{
  "n_experts": 24,
  "d_expert": 144,
  "d_shared_expert": 0,
  "balance_bias": false,
  "router_logit_norm": 2.0,
  "tie_word_embeddings": false,
  "learning_rate": 0.00943,
  "beta1": 0.95
}
Below are experts of layer 8 (counted from 0) of a mixture-of-experts language model. Rows are named down (a neuron's output weights, with its number) and show model dimensions 160-319. Each number is 500 + 50 x the weight over its row's rms, rounded and kept within 0 to 999. Numbers have three digits each.
Before each expert's rows: a language model's description of what the expert responds to. This comes from a sample of Wikipedia text that the model never trained on.

# expert 1
Short vowel-ending word pieces inside foreign place names and taxon names, such as Mind-ana-o, Zamb-o-anga, Lith-u-ania, sillar-ia.
down0:413506504520429514488576530562463515399308482409571459449496481544509435489476541499473517597512555426552554495470560441479524511416535400523549446497472541424578469556482451574552549363618475544584449462454443469457516510419520480516506540604478450420507575543588536527497500512476573518546535488474515502492482556443451536500447518376600532415488561558536559531431471430478444467506534441505523487453517502468582440559494470476510428580462444507531450466552499520508487463441591
down1:493507551534542572482488663493461494435474540456588540490540539528592506526502537494564484500445554457502564559538527447494504455479420551508533513583500546446548529554434495458482502540552476499617441543574580521578506500486509470525462500470447542436482452489471499543560514508459475535493445509512516521576468573455530541492507559526530532485478472458508510454482518467461466445596548451479481505512428521530411514427459474512582398510517485526531527518497591483403463461561496
down2:504458601403447616514448500453484501416470516564550532551469609539514500508553443534553433475477466463463549612515472563439533492604491435484480460539525405529542528514534434463505544524496487527442508462537508429526431451504432518457480430499516453535552519507567405450538435484491459582420495462599436435449454497556480500528419556501535506551504505388530492505497483556505497487492488439439464503535461496568623521436493484551462467441472535586508573530551513508495518509397499

# expert 2
Middle and end pieces of surnames, titles and roles, such as Eisenhower, Lieutenant, Founder, Walker, plus Minister, president, member.
down0:540556518426439423547541549560563609442489486506519505519489501482501454593427463448628510558437480496410550477479447483481437414529465497499502565488443510515494629451551437518397500498544391442532443510432494502480558567528452514414482531469411525487428461534502440455532616474479513435513505455558406530570452455470459578497507428592519493444479583546514480520501522477537486513427448443498522607571439585506559561447449579540455440495540612483491439465543425461501540389594522
down1:485499551485469527461387479425593527622527516360540489546439474498529457558607507485458545511528578594523614484513492539512500608435549461524459550485409382456530594437545487543476498467466556481501531501424419421572532503524540449524589475529502466519427505560496483519470428378510489546542473533449471563437532495542496560538467514502515521425449442441444468485494475469424508348502520394488492469460473520593520525497514520488480473480536582440520618461582565446548432589453490
down2:457496439517456524518473440561439473417587468534545368452442670534467488511539483539608474517398491534554551481563447466557556481544484394445452505483577497500400553421452443431458493427430415486454534455478542571465546462496592455430549542467466430494502613529432496483469591444582522445523556525502455457446455550518558449497401536481537460509469437528520519469481493524567463527408531466534510590512513410461481463463483514445542485508495575544505546441501547508587616497445573

# expert 22
Letter r inside names and consonant clusters starting words, such as Gertrude, Ulrich, crime, gr, br, w, str.
down0:492433480516534461511546504439455449466540454438490496462459556500476564464571504544556498411537571482519487476366414590620547389461523484591424524500495470472572436432595628447534527469491474604502462587544528543491493480548468476544446494580619497498474538496597463550395514548489505490519496493597481573463544580457507503567551445556424443466599503456520389444498520451418485444537520488486488535496561398563498551529505541513418486489546561486595550522599546429578473513441549
down1:457563524516499571467567376451477519459562513500515484563531416629447599451494496510520513520496501446504509447509525589483495520474546512546440538494465468449532507567526490533462528508421503539518442548517385539448373545531467542384533441425526470483410525474407510531532507530546504542418419504488416574485522467529505517449469496552473438532373452467544479445470493438478547498579544591459493488503566439436443486479601546511585402583488544541473471534436479408519517361524526
down2:483602498444482411445517534516529494428440424466536427440518427444499528551526437480440415445403398532491508579475462509460442420564473493571486463410481518564517414449508437524444516476543460473540479598427509479581519408445530430479549491543524530505409513428537559475496532415476552494486502473534489466531570497546529446464489472425350501520502538519514486526449499456353416493494448552507477527538390516520476471584498519542471437605488602503441565558513413548540484513516446

# expert 21
Middle and end pieces of longer Latinate words, such as det-ail, reconna-iss-ance, conserv-ative, cit-ation, plus medal, champion, award.
down0:496595550444430483546537450492452502504439470526479441479509464428589542468524494399543429527533493627483574511502562421466424583463459465505588508505524577522537656344512546529582483427564445528499545539473535430554549476480501466517480574506388503447547575536521510456480414590558519443473538563512512545524529552518513467480484502457593515556514530498504440430455393479442523551511488443512597499535544539500447502445505551521558511491414595491411508515482519552441532526407496
down1:484456526407422545466577388574478451491432381432388480554486486402570504473459541523474472411454485556427461478546521444542534477348484544445412534483491596515489496508537528524494561434414513588450419432482407376537494478584519567516403555495423537519492515538462451452508505515495487447499550569523498510517523473544570460501453605497499439525420502552530509523523512433457504423447491494431454479495431526501571508508403484518448500533593503512481481574582561450480491469433556
down2:544588543540507441532530590589494522448583557559495478502439453504448456528420497514556435471453477487371544507418597475468460526519565480494450477523442537492539433526474518540569524474440443465597446521430570484462510566491453495553501541478354590454491506662451515479505576527479510528434441523510483424519454460507461521394586450576555569480451487546549515520471521499439552534431445528568444485411477528544501507502510474471547523453587480432492472448520532495533556515539532

# expert 4
Second piece of proper names right after a capital letter, as in Baldwin, Breda, Bromwich, Robinson, plus words like War, County, Division.
down0:550568445492448492424568430568444479575547433531567504463523577499554481526525396550542519403533452587510555554451515506547456504553557471503453586474541496502559558510549428433484598431503610531517532475461491439503461531493536518455430418426500539547599554500560430468465462532513497548642473474489575452520479541548467462572473457521426454482483508519561575548453538502369489440539543542461587557494483537512485529511495516535486436570487460479467555418434587437523477483494580
down1:540519517460485578476390553473484485504486493525477543462570534574487545464456427473487499548445474445480503484488570484528489374480502388517510537596502478408481520398507499501415492514472546486492403538472571460497506503538466560484409493538527466421518466585541469539573523537505503495551482521525489603584565468545347498559501528450519513445497464517487410478488555493471558458493530504539475556589475527525455580375476453439500468627509590461474502433450421482494403471551437
down2:436512459535607480381516524459500482479555515509497496538465583475486459504482547525492544495446510515506497494532472550476534547451514477533533506506591528575510391524446471453464447487407532507509490485538520453526543516548409462556493504498447507547509470480474455528478555522489555458471435592495487577446442466453499565404508477517543475516457460561503393366464475414487522488454573527483444539515468515492558513524502480515591536532556552577528548539478510386522551511536535

# expert 15
Endings of place and club names and compass words, often before a table bar, such as -ford, -shire, -ton, -estern, Hapo-el.
down0:482534477429551456559504497497429519514562436469502548507560494526525488516578466480533544571570524502451506482534490543514481562428433456442550430550456478450509543496449431477606484524460553446481502500529489495435468559561477532463452408463563440549479482522468540605571671459548442517497491496493429585462447590391477459505452532599513467467481555548470492510429546501589527493457577519393566489560504476539527494453588471486486523422504522580520440413442432474489381446446577
down1:537472345478537402461489460490499457550519530465461557563497487479520560470520450463492542458439470394586511459588500574395464547444502577411392574554529545536517565572473494578454459430452536476570568448501452448530543434508435518519514532503534466410464536477523463492467575501502501550525441420544475539540399500565553551546448475495478469426540471539470436525496432545525489593507501496484496550499524558390520458420530417463563472503503488520515472427545564489514529406452517
down2:499486447486438549511527453558544417477475515434447415463568504492481547524507393487566477498584534537494479541504487538567534489475360447514456505519567438520453478519568450564593461573440483425457542516561577539450446458578521470544458474481509552553511429507536540602452488458517527418594468466434469477470553549544567523465517411502490471443463555503418418470493515528471498554493472600570531453398524477559558528489548452531554501515505545432477581496535512561525539469549461

# expert 0
Single or short word-start pieces after a line break, dash, pipe or bracket, such as D in Decay, Did, (Democrat), ch, spec.
down0:460551448463572506471454422527432475502554500455496530579535519538538575462512455519542481545615466512483559519476413526511461553515571478445523454496560458532493488492531480492518515405478474600511504538513584502496496488510512561463493483544512503432437545540505587584509507503432419450474455494524445463568509421365525482535542513499571499504417536455473488409488489383464554459551518507546498462419556551448504529479584573562557537476523446482532431568529476486467574540426511
down1:484551515539500510531560553504515478499497491517509489380419453538543468568521386563475437521505546554550493491603517514465564515519583470436498586522684567447404478496420512470475478527482484317468544574496439507486490461523558553568453460443537474415491438543446518526513472514515470522495498603465467456483563453464538359457433457580421405505520453510538568481439498483459509485366547516532508514556403477442519450499583483539479556470502433484461477489544499574482486501546520
down2:375501459533523552456519528539473496421473404401541460551505517543513464493468481527437622430531418502468453546528519517467447503460480459492505536524538544453522451432534565515606504480559602475583490507491523389481526488507525478551475559567517478538555461525435528459530492495486482472532506505472461496516451410434513472455479549456478466468511425483532437390575536556398500546436524552492519566452514497506603519481521522466425473482524513559483408618569400454478527523486507

# expert 19
Noun endings and common nouns completing a word before of or a period, such as -ation, -ities, con-ference, game, government, season.
down0:488503493491517462442473433572482466467539527544412460484480434543513495457466557533520460519526513481530456536436505528530516454508536589509503485472487509473425576403465454496526563485531444477501462521501462558538475440475519489522505390529469516510541473518552400468427550604487503480461593537502465540504445520466478535534592437509443576538544537460513487491457565550525520486557476466467495417597560549455543473533504501525479505446463484497462481459458498467453517503554437
down1:503550505519470478517447524530484543565424558394484545495495450451462544474564559503421416497535608533546479484401491544437496453479479528580585476426562545482596502437502519496508481481524504437574561565514462461500528490571455488552523517532505454466422472427438487541503520518499523387464566483516521537491490469620508551435538512464475466484566512433512558532525554494489540472474555544562611513562528368498576555452542496492532429500575463457513521495465490490498522563496392
down2:570506540511569492424455512510539488502525466637469552500501538433670495504543495496522475587558501567502574559537517568554517508592550439528516515438492499496553511512529490537497524471373598512465499445424490514597504503515502553429543460535534545416506583528566445491563475551530563502430432462589494454576511432409474504536535522535565580459551549420486469517514466466496624508469476564506558478397530567506579489522395529512439508495416427443388617577448533535585425469511522

# expert 8
Word-final pieces and commas or quote marks, often in tables and film or media text, such as Issue, seeking, skeleton, title, role.
down0:587549496429502375437501533587540516545474619519540446433522627453539494434583418522583577580464516522557478503586578556462395507455471454508416548471593500492458461531538461503480506502467559514553664512581520439487479453456445605427511442548466510420476508542494483485600530505513485441497486481539403407564489473468482518437485537499450517525508515591548475485469524477477516553579462567628495499470451514491493463498469481558538521567576514528491571478475491509516476504590558
down1:409505536466417465489517486525416543493528487395483545631563415489481544513499593450517582459440506481524582441448429438457453496392483539417651481450411542437459491520511490519515413402457569487479531511540400495404462530495429444577490504517435596596499492514443609543513454489556527575435533484470562460426530514400615486559565513578400472480512599479582479518514477533422448543457461529569438512498488462532520530497523524408453551497471485508452401501522537514535528509611553
down2:507492459565489504463560482518507471520500370408449471435520395484478487465449486516523495492570542463511469474435459519432516380409494554480569426531411471495430505436502535534433412552432516501443515450543503458507591467447591448468482539464458450484472499546493541479513479533536512525550533504535493462544475520452542495553421432574529498449462443501523491412465461462425628417472527439485459431511563465526475526415568437503492421399439473453451545410502492567536512503512558

# expert 14
Numeral pieces and ordinals after the, especially th in 16th century, plus first, second, new, digits like 104.
down0:534434484453525513387495469488575476451500568552422523588504498452497465557448564386497535488588556540490527475534467482562485437508528500499448564568482407500433542478519571481415512510419542436445477483515602427471501467578424476569456616551447512451502482545551458437526498419503485472466498538476501475582482483489454378528445525552448524501442547444492464478601437469576505542558446558498490493464535478502459508488392493513430524503463516485455461479502520440537506394489542
down1:533512444487539550443469528396581444480385520577450442499554527405515615508448525506551503481522597457523446536527473457557516496545498571536463460477437471469502535441458504441489571551463634479463583457480509547636506532508462553497520504429494555521551473589539503560552543543521452502576500474521437525497442572457477479508507364570521476515525454478497526541514495520420508470542530460482527455483465485499616520562423411557454526491526501495489511364421471487430535442539488
down2:502398492500531512505501550552506533552486558499523576456491424461453515457550557453493476483495460509452454455490476440476467514499460458563471529566436479497532490480493558480422410416579450541398387457493502552500521437449590541506513546509585445507536599539466524497542530478576555471446511540507403496517570471537577508471502627472431452356494497441535516380450481484380462514511436494545529548497537508484520495449499621542546481483517515422501510471422551510481463444532508

# expert 7
Final digits of years and numbers, commas after words, and time words like years and days, as in 200-2, 26 years later, Point,.
down0:454444508538516543416433563545540491483466533549515526528502520557448441573484575512479532521483517511497460508489545519461427520547503595464500436450550526580522482510437514521519528510514620531459506493499511519588489468524516479486529499465484442438573666497466466482543422508484473471539487491513512531405447489447549546451542584436561443593532545388590377478469530526551571480461634483496459525528598505491608442547461493504480415465488581526476411581553458465463522507565550
down1:477487453612472487521430572424510417574461539486531460474511491602551444452541484479483498543541492457488636519504593483490547542462381433493517572558490407533451432434491428469491461588572539503554500511425568536565410435538542487540518584523507488442477479550539416473466498460476596583450489478598506485595532506449425456582574510470478563614498424465519527554483509435503436598487490454516593495543536416492487445603486458505487539541511492462481473606375497509559408574451554
down2:508524501458537597487527585521560469533499440614528411557593461497529552541464564512474557511521552602550416458578624551496488621469563510528532496501531453532489493477385562496496513462454534585512474491491496562522509495545531623495576480470534534510409559476497538469490483517485485532529497591520529547430461395481540528621631537491516535440488567498455484486497516512504479469462542590537512470593548562463506409496564438510533524503575510482505425509561521488509397471516576

# expert 20
Periods ending sentences, line-start dashes and pipes, and colons in infobox fields, such as Record:, - Full name, Years active.
down0:524574502489485521486550508495532517499481518513540524465450514512445574446510589471506483418499499461452520470506567591446572500583544543465500383594529464479444543483539519510430543506512418566502473564497480548516535436421549451507503461521477569492525626491573555446530528529470434593417523459447400554346506448577580528537427568435479484527444560557498459514550466506422586517393516439396509532618481467586439424468486496486570543497522394496529529433576489518478406492514471
down1:458484417428497515572517478475489551493477540440508390475548433436460557451470435458547517445453492537411449475525508522488512520540607536409632654419592516545506500503529442430600468564529483552473508465551589494524635494398498472507479488516598461477628472438423535454470507516405466525485467471523433545470471532493422517469391522492497502574548524461559521548450490536413549514476479491449449498468512496531499497487569508488462475551422441556558575519466515540451487480426464
down2:466438481550513512493455548568556585513546426531530471615566408560614566456548475497589536495487413492552474503480475430539458462468511526541548520488599517509454491486445479537473446440403565530447496488614545550474486515525516516492433525526439600453490487522513560545481436528541554445500433466500426495440497397506426468459486647577558480392597464527498461531444482540507480589346420504456566552447563460531410501478459415473440561527543503456494541419437470544571486549508466

# expert 12
Auxiliary verbs, not, and, and adverb endings like -ly and -es, such as was, had, is not known, sometimes, safely.
down0:466528550555500487433480514448575456472493514508596521486480454482444476504537430514423564455539437583431580543481479392462523446523534501422517435466421499511413461474562552426524355618483469550508518455495529539539422436549613523470510541485357569440458477490576515414456541525511502528516513531459480615522498527486453551618448446532490471653500481485509492464512494486494606494434347473535403495495526512482520500522497476426451510502425372410545497530453613466447549540491449
down1:563474444484458577473518565550538526449535511511543506503505453470541536516393545522558394489503473539466382453507469496472571378495441556452460423569425461511497519501459523548451507455440422435534445475435472525465608562396446501606493538470443560459480541496551489371481541529548544429451504464554482551505405480504536578535469503521492461562505511530570462515564509572476465492479453379510540439541446460464538549539484558544525577482457423436568478421534499512496468492565428
down2:564480483485430529533549506503444618459470502575562533461541484463514477400469497578496419389485567471475457459465486495571501501518475482524494405488571497471489479614534535439456422431470459395533576490471459583367527556532492522472558459543507500471614483548564457439524563440524538549482364474516481502522490564587562545521535538432446522588460511524506524446541481594547481471563474461556484528465514536556445474458524506443539621484603505545494476532472488521509422552506530

# expert 18
Articles, possessives, or, and past-participle -ed endings after was or with, often in sports text, such as the, its, owned, used.
down0:387496499421469550474447565517515531489498539568529456567516542426515426492508545447515468494547467502503453484479451552509536595501494454394410429540530451509441490500445469583433575530393469522482547538493474507506471399497376470515572448507570492452515560527478539628552433454542481586527474498513575542546571511521493516499506487455536417597519350481431520461439410499459581500466537552490457544623524492392475462495415548511591465538478412426454506440455554519500488566419464
down1:524441531515557448421415396537463560515498467491500455518498480499496441544403568499550494491577359525522454412572485515565542632632501463375504328438545456453503551524456455589515520507428475486453548472525525499425582454532474440500433546505498483580579564495495469451518528497424467513554536451477449516392474505527529575410515536468480500626515509516509552494411539509531462486541501426510535471432468442527532529573495565562477465593475461456453517556473450550585550606508546
down2:467496432509457497495464468520503553484626362521486468407482493461439498520488472420455528468468513512482449493517540489535474501513468505460504470428465515537526582495479438538481459618469525439510577472491489507474534481549522484522638514458591443491481466494483526480531455486578460504604412528480555592518509483510500523522501457440431443582580587446544452462517664506458461479544384520563472376465554524427522549528719535445595469475516502524464498503408506475503514499527564

# expert 11
Capital letters and first syllables opening proper names, often in sports tables and foreign names, such as S, B, Ser, San, J-er-usalem.
down0:584480543392482509502494496469530479449503450544499447487600432449506478512504551554491395550543433539535478389541478505561514555523568564467518466430580575498500491540492470430517545543438560517444398481552474492492556474473531521548543505509494439468516391564464411512477517553553567527483523476477485466459436492510510593557462482456525517449459466493569455449375593493570457463501492464472530476450465555418541575545511541446537468467490573455420466479447517548474435481478447
down1:529507526463493501597446495534493563482471518494479457597529472530517522478575484517478491494410537402489463536528577449573473563578496469509582456544554478493532519485478502570434530547465537504517466518579514438452497420471438449521562532401420523454475456403534481509548455459508458497489504570521527452442583510585697410450515542473542547562474445524501458425561530525463485456488486584501631610443518436468491583596591420541474530470516588469536508484536490472554532552519530
down2:510420500520521484498526522498488596553573475494441450527564446504397475589513576458506494473505432383512420484580475474463447415525510567467506472552499584534356562538490518523485443542472469440410497491521394508578432506503528496522568526429517540439475496529400464491472538542522485567447516438549463421561569494437433549569485428352566535542525473472472476441484409480592507563422487582474476517529545451497443452433566462536518565457531479511463461509474516441547466564448563

# expert 9
Numbers, dashes, signs and short codes in table cells and infoboxes, such as 6–3, −, +, GRE, and the Note in (Note:.
down0:526498361461533584501528536466528474592520478425510445477507512591435458484496389558511465485491437548582424598457495481541640475553567507409555518476405487478421564550499493500493547437522403516536504455481518546432518444489394408605525430448448499537545490527459490436527547544452539356447485441517545450578466499439509557470507461514450403509453441603535531540503544534384447416565488532511463536497484472452539478507460484494468422549522495485510452564473550478498500527451543
down1:446556445507526513555434536527556538535639517540504563522457466511578443539563526471567538548466419538500532513539459527474468455402478546426538514489483412406554436529501420478501503515467449505530572446403475492529545489508548562449496480506513544500500488540553362411466453485484485450498470421542530460521467476472557376463465546540526498491469459496499463555459521478546483501496507531519477529558343478588503582596528520508592439576368503420434561492568495494404402503553470
down2:512618507527500431540485532545430486472489492460531622525597523494426578564427512410492425491494533443463496587552625502499507531482403545512568425505622542461521420499424555526480562571449545469456569516484585475422498452488448518527511466462574435512542443413578534485510531464507469572520504430535477490544521506481465532539405414550535520523467478530418506479538533529439498446534531551446516490512442432516460446461484531546468471466480539482507599450454515504510575408536494

# expert 5
Prepositions linking a verb or noun to a following phrase in prose, such as of, in, from, for, during, into.
down0:418518449500456402436591614497531552473571495556518517514467515575493525497513563451537517446462471420479554545523507526475501538461411488650476491570528467552507483508561500500536359467619475649581446519558447459503480548442445487596482429496429563397494534422541457489554572490485419510484552453433467461565524489478464462511532489505442548426475498519546458545441475516524439525529497530485578496533590485572544488477547465524476432627445604509548432456611533468462478512515528
down1:557504477456354504500439476492497498495489557495610504544442461519452550526528450384543473479450506426544468468518502438379554481506494578582561487484497453538504490646589505498508477551522512530543522542566473502483491431569603508562538446432505505502511489472583500634394515528647563535420417446452539444610482467474490475556469440450525522516479562503505481388570507490516544503548572449547438545499490550471531544450574491506445489524518595505483543559445519486464577611463514
down2:508477456420560401528550532573502418444494507526467482506450449415469460466576413481491521469443533495431427509464466559538592458510451493450595451517542572459512514479563580544479499523594503462441494534579510464413406499468537563561502469448420511475563510547454450453507524567591440510534550516557503561559615477572527556471475453470472443570480441481492499479485555519520531426577436545475451523508451491501486495593473501577507425414477504448505488397426438414433425439525531

# expert 23
Articles, adjectives and word pieces in album, song and award titles and credits, such as Best, National, l-ive album, p-ian-o.
down0:542440559462510462433546486482533483585509541602457491397633461504594502472448514534463545381438466578454549522495557529491422550537562517541553565505589442551491500454498527455470462454544530453570480589460496536441487493475423565502385488534477471496493520581485462520449434511457518496584524566487516439552583540500481490456557476413546565455488538488533563521506528430437508445485413470408523471547469514495540465545499530502630576613493502481489492450527579539479453542526493
down1:535469460484469480585505488446457491572489403481453461547584519513574535553397545432529485493504388554482543582461411463492518453434447583538536465456517594586542440501513482492480606494391538477471437427472569539570523457530553541553521515532503553417562450504555431533410548476531533415488501508408525492456518557450544574564510413508409472484495529536490472441538500524455547511530424490455455549627492506498491543531518492489556505487537489537541510594539503474474589487451504
down2:395497465566496510485441538541513497475581586486607583592450493486463467633530557505610513521440479524469552539427500498504393605462392381538460471552545428530549529528520501535455427531558400604471538442472533515504519493523457457576511458430485461498534449577411502578551482525428523429574463518449483601454487465467524483538522601517523397555477419513532488458478538509581483473585408501469437525454501502526491423508457561459474463493475551546554579590461466454390484543488406

# expert 17
Letters starting names and titles, plus colons and track times, in music and film articles and track lists, such as AllMusic, 3:52.
down0:476481543486340463431577574466474573517467509456461470401524490486587550474498461469469602457510524485504522431532549464443459536576484506525539558541531504525549505558516601499504541525520388530494567530495507608502483554543549561512497493481505504511481545507548466553515506554558610487495567483485502485555443536463588460476452495437467488503520528476569488541513542393543473461511520477508507559453478431547472459476505351552601402507516459533568490375417424517573524463544375
down1:480414517473518466392492493528523501524511498619561498534526452492519548544513489468476544506452504411446565567567526511418495513478536448557435434514544437517480511463449490502457492483494417544564511526435428491515464429545410412535556557381400506464550503582370526559471519483522524483499512439510468556475504526486481441527513529515547472434549480405439416352506458514517604489611561543550499471462506609553456553514487397459429487491420544494552442527482553531570440505520449
down2:511613442471409523589510515536572455493566525538506407465449566544491584425460451479386529556539486427509488520462425487438454491536567518593473518540494424525465543482519530461479556495469593479490519524461489529521442480486517409517460463480487557474489504513481558489541576602548480486428563493483463526499509593470484486570389566564392535561479466529516470517501504508518607511479405508514529474469536540512540487501401534494528538428570491522429463382569569442490576522537510

# expert 3
Word-internal stems and common verb roots before suffixes like -ing, -ed, such as h-ing-ed, f-ind-ing, start, set, led.
down0:584515562577427514384567456514439510491445504464547529598531566445431521506508487455473490538413430497513433512512489468464516536496438488466507430496595413462548503457457473549462553524574516409450435574432545495500570474408446650445457561486536434416454492534531500490537571553527498542452536529493433594439430480460512458431429490478469440479479564558479473539424525519487437529493487565424492500521487384559412515430461497410541438529441603590514516446541538547527481534488496
down1:453394620502581504577572469487445444505470569467600491422398501519548445445556521460494523482603601538476546558534548485586439533588389515586529502462528579448593501368458455505562593415456503569537463541544470544548546485426533513553557540473480508451486492424528504555449517529482433478448547495495520565460502428434534537535539575503436487537519496577484562439560460584461473582520593532497469470579509439533448594550481519471472484478559482454444416429520561463475469379508533
down2:476550550578424522580486512488381542516526473528484524492525593580471550478526470442453576499493513462468485469476559448387458431484473440473525496516441449510511530456597512520507581519483438496575560434519605508538492545471477545561490500423470510531564573528476460497467515495589472463560547423511496484434500462553533319509425461506552442529540563405477455444506541489498502542482492521465464547484524524564513568554426527458540483499553606443429482517443537567594588524429469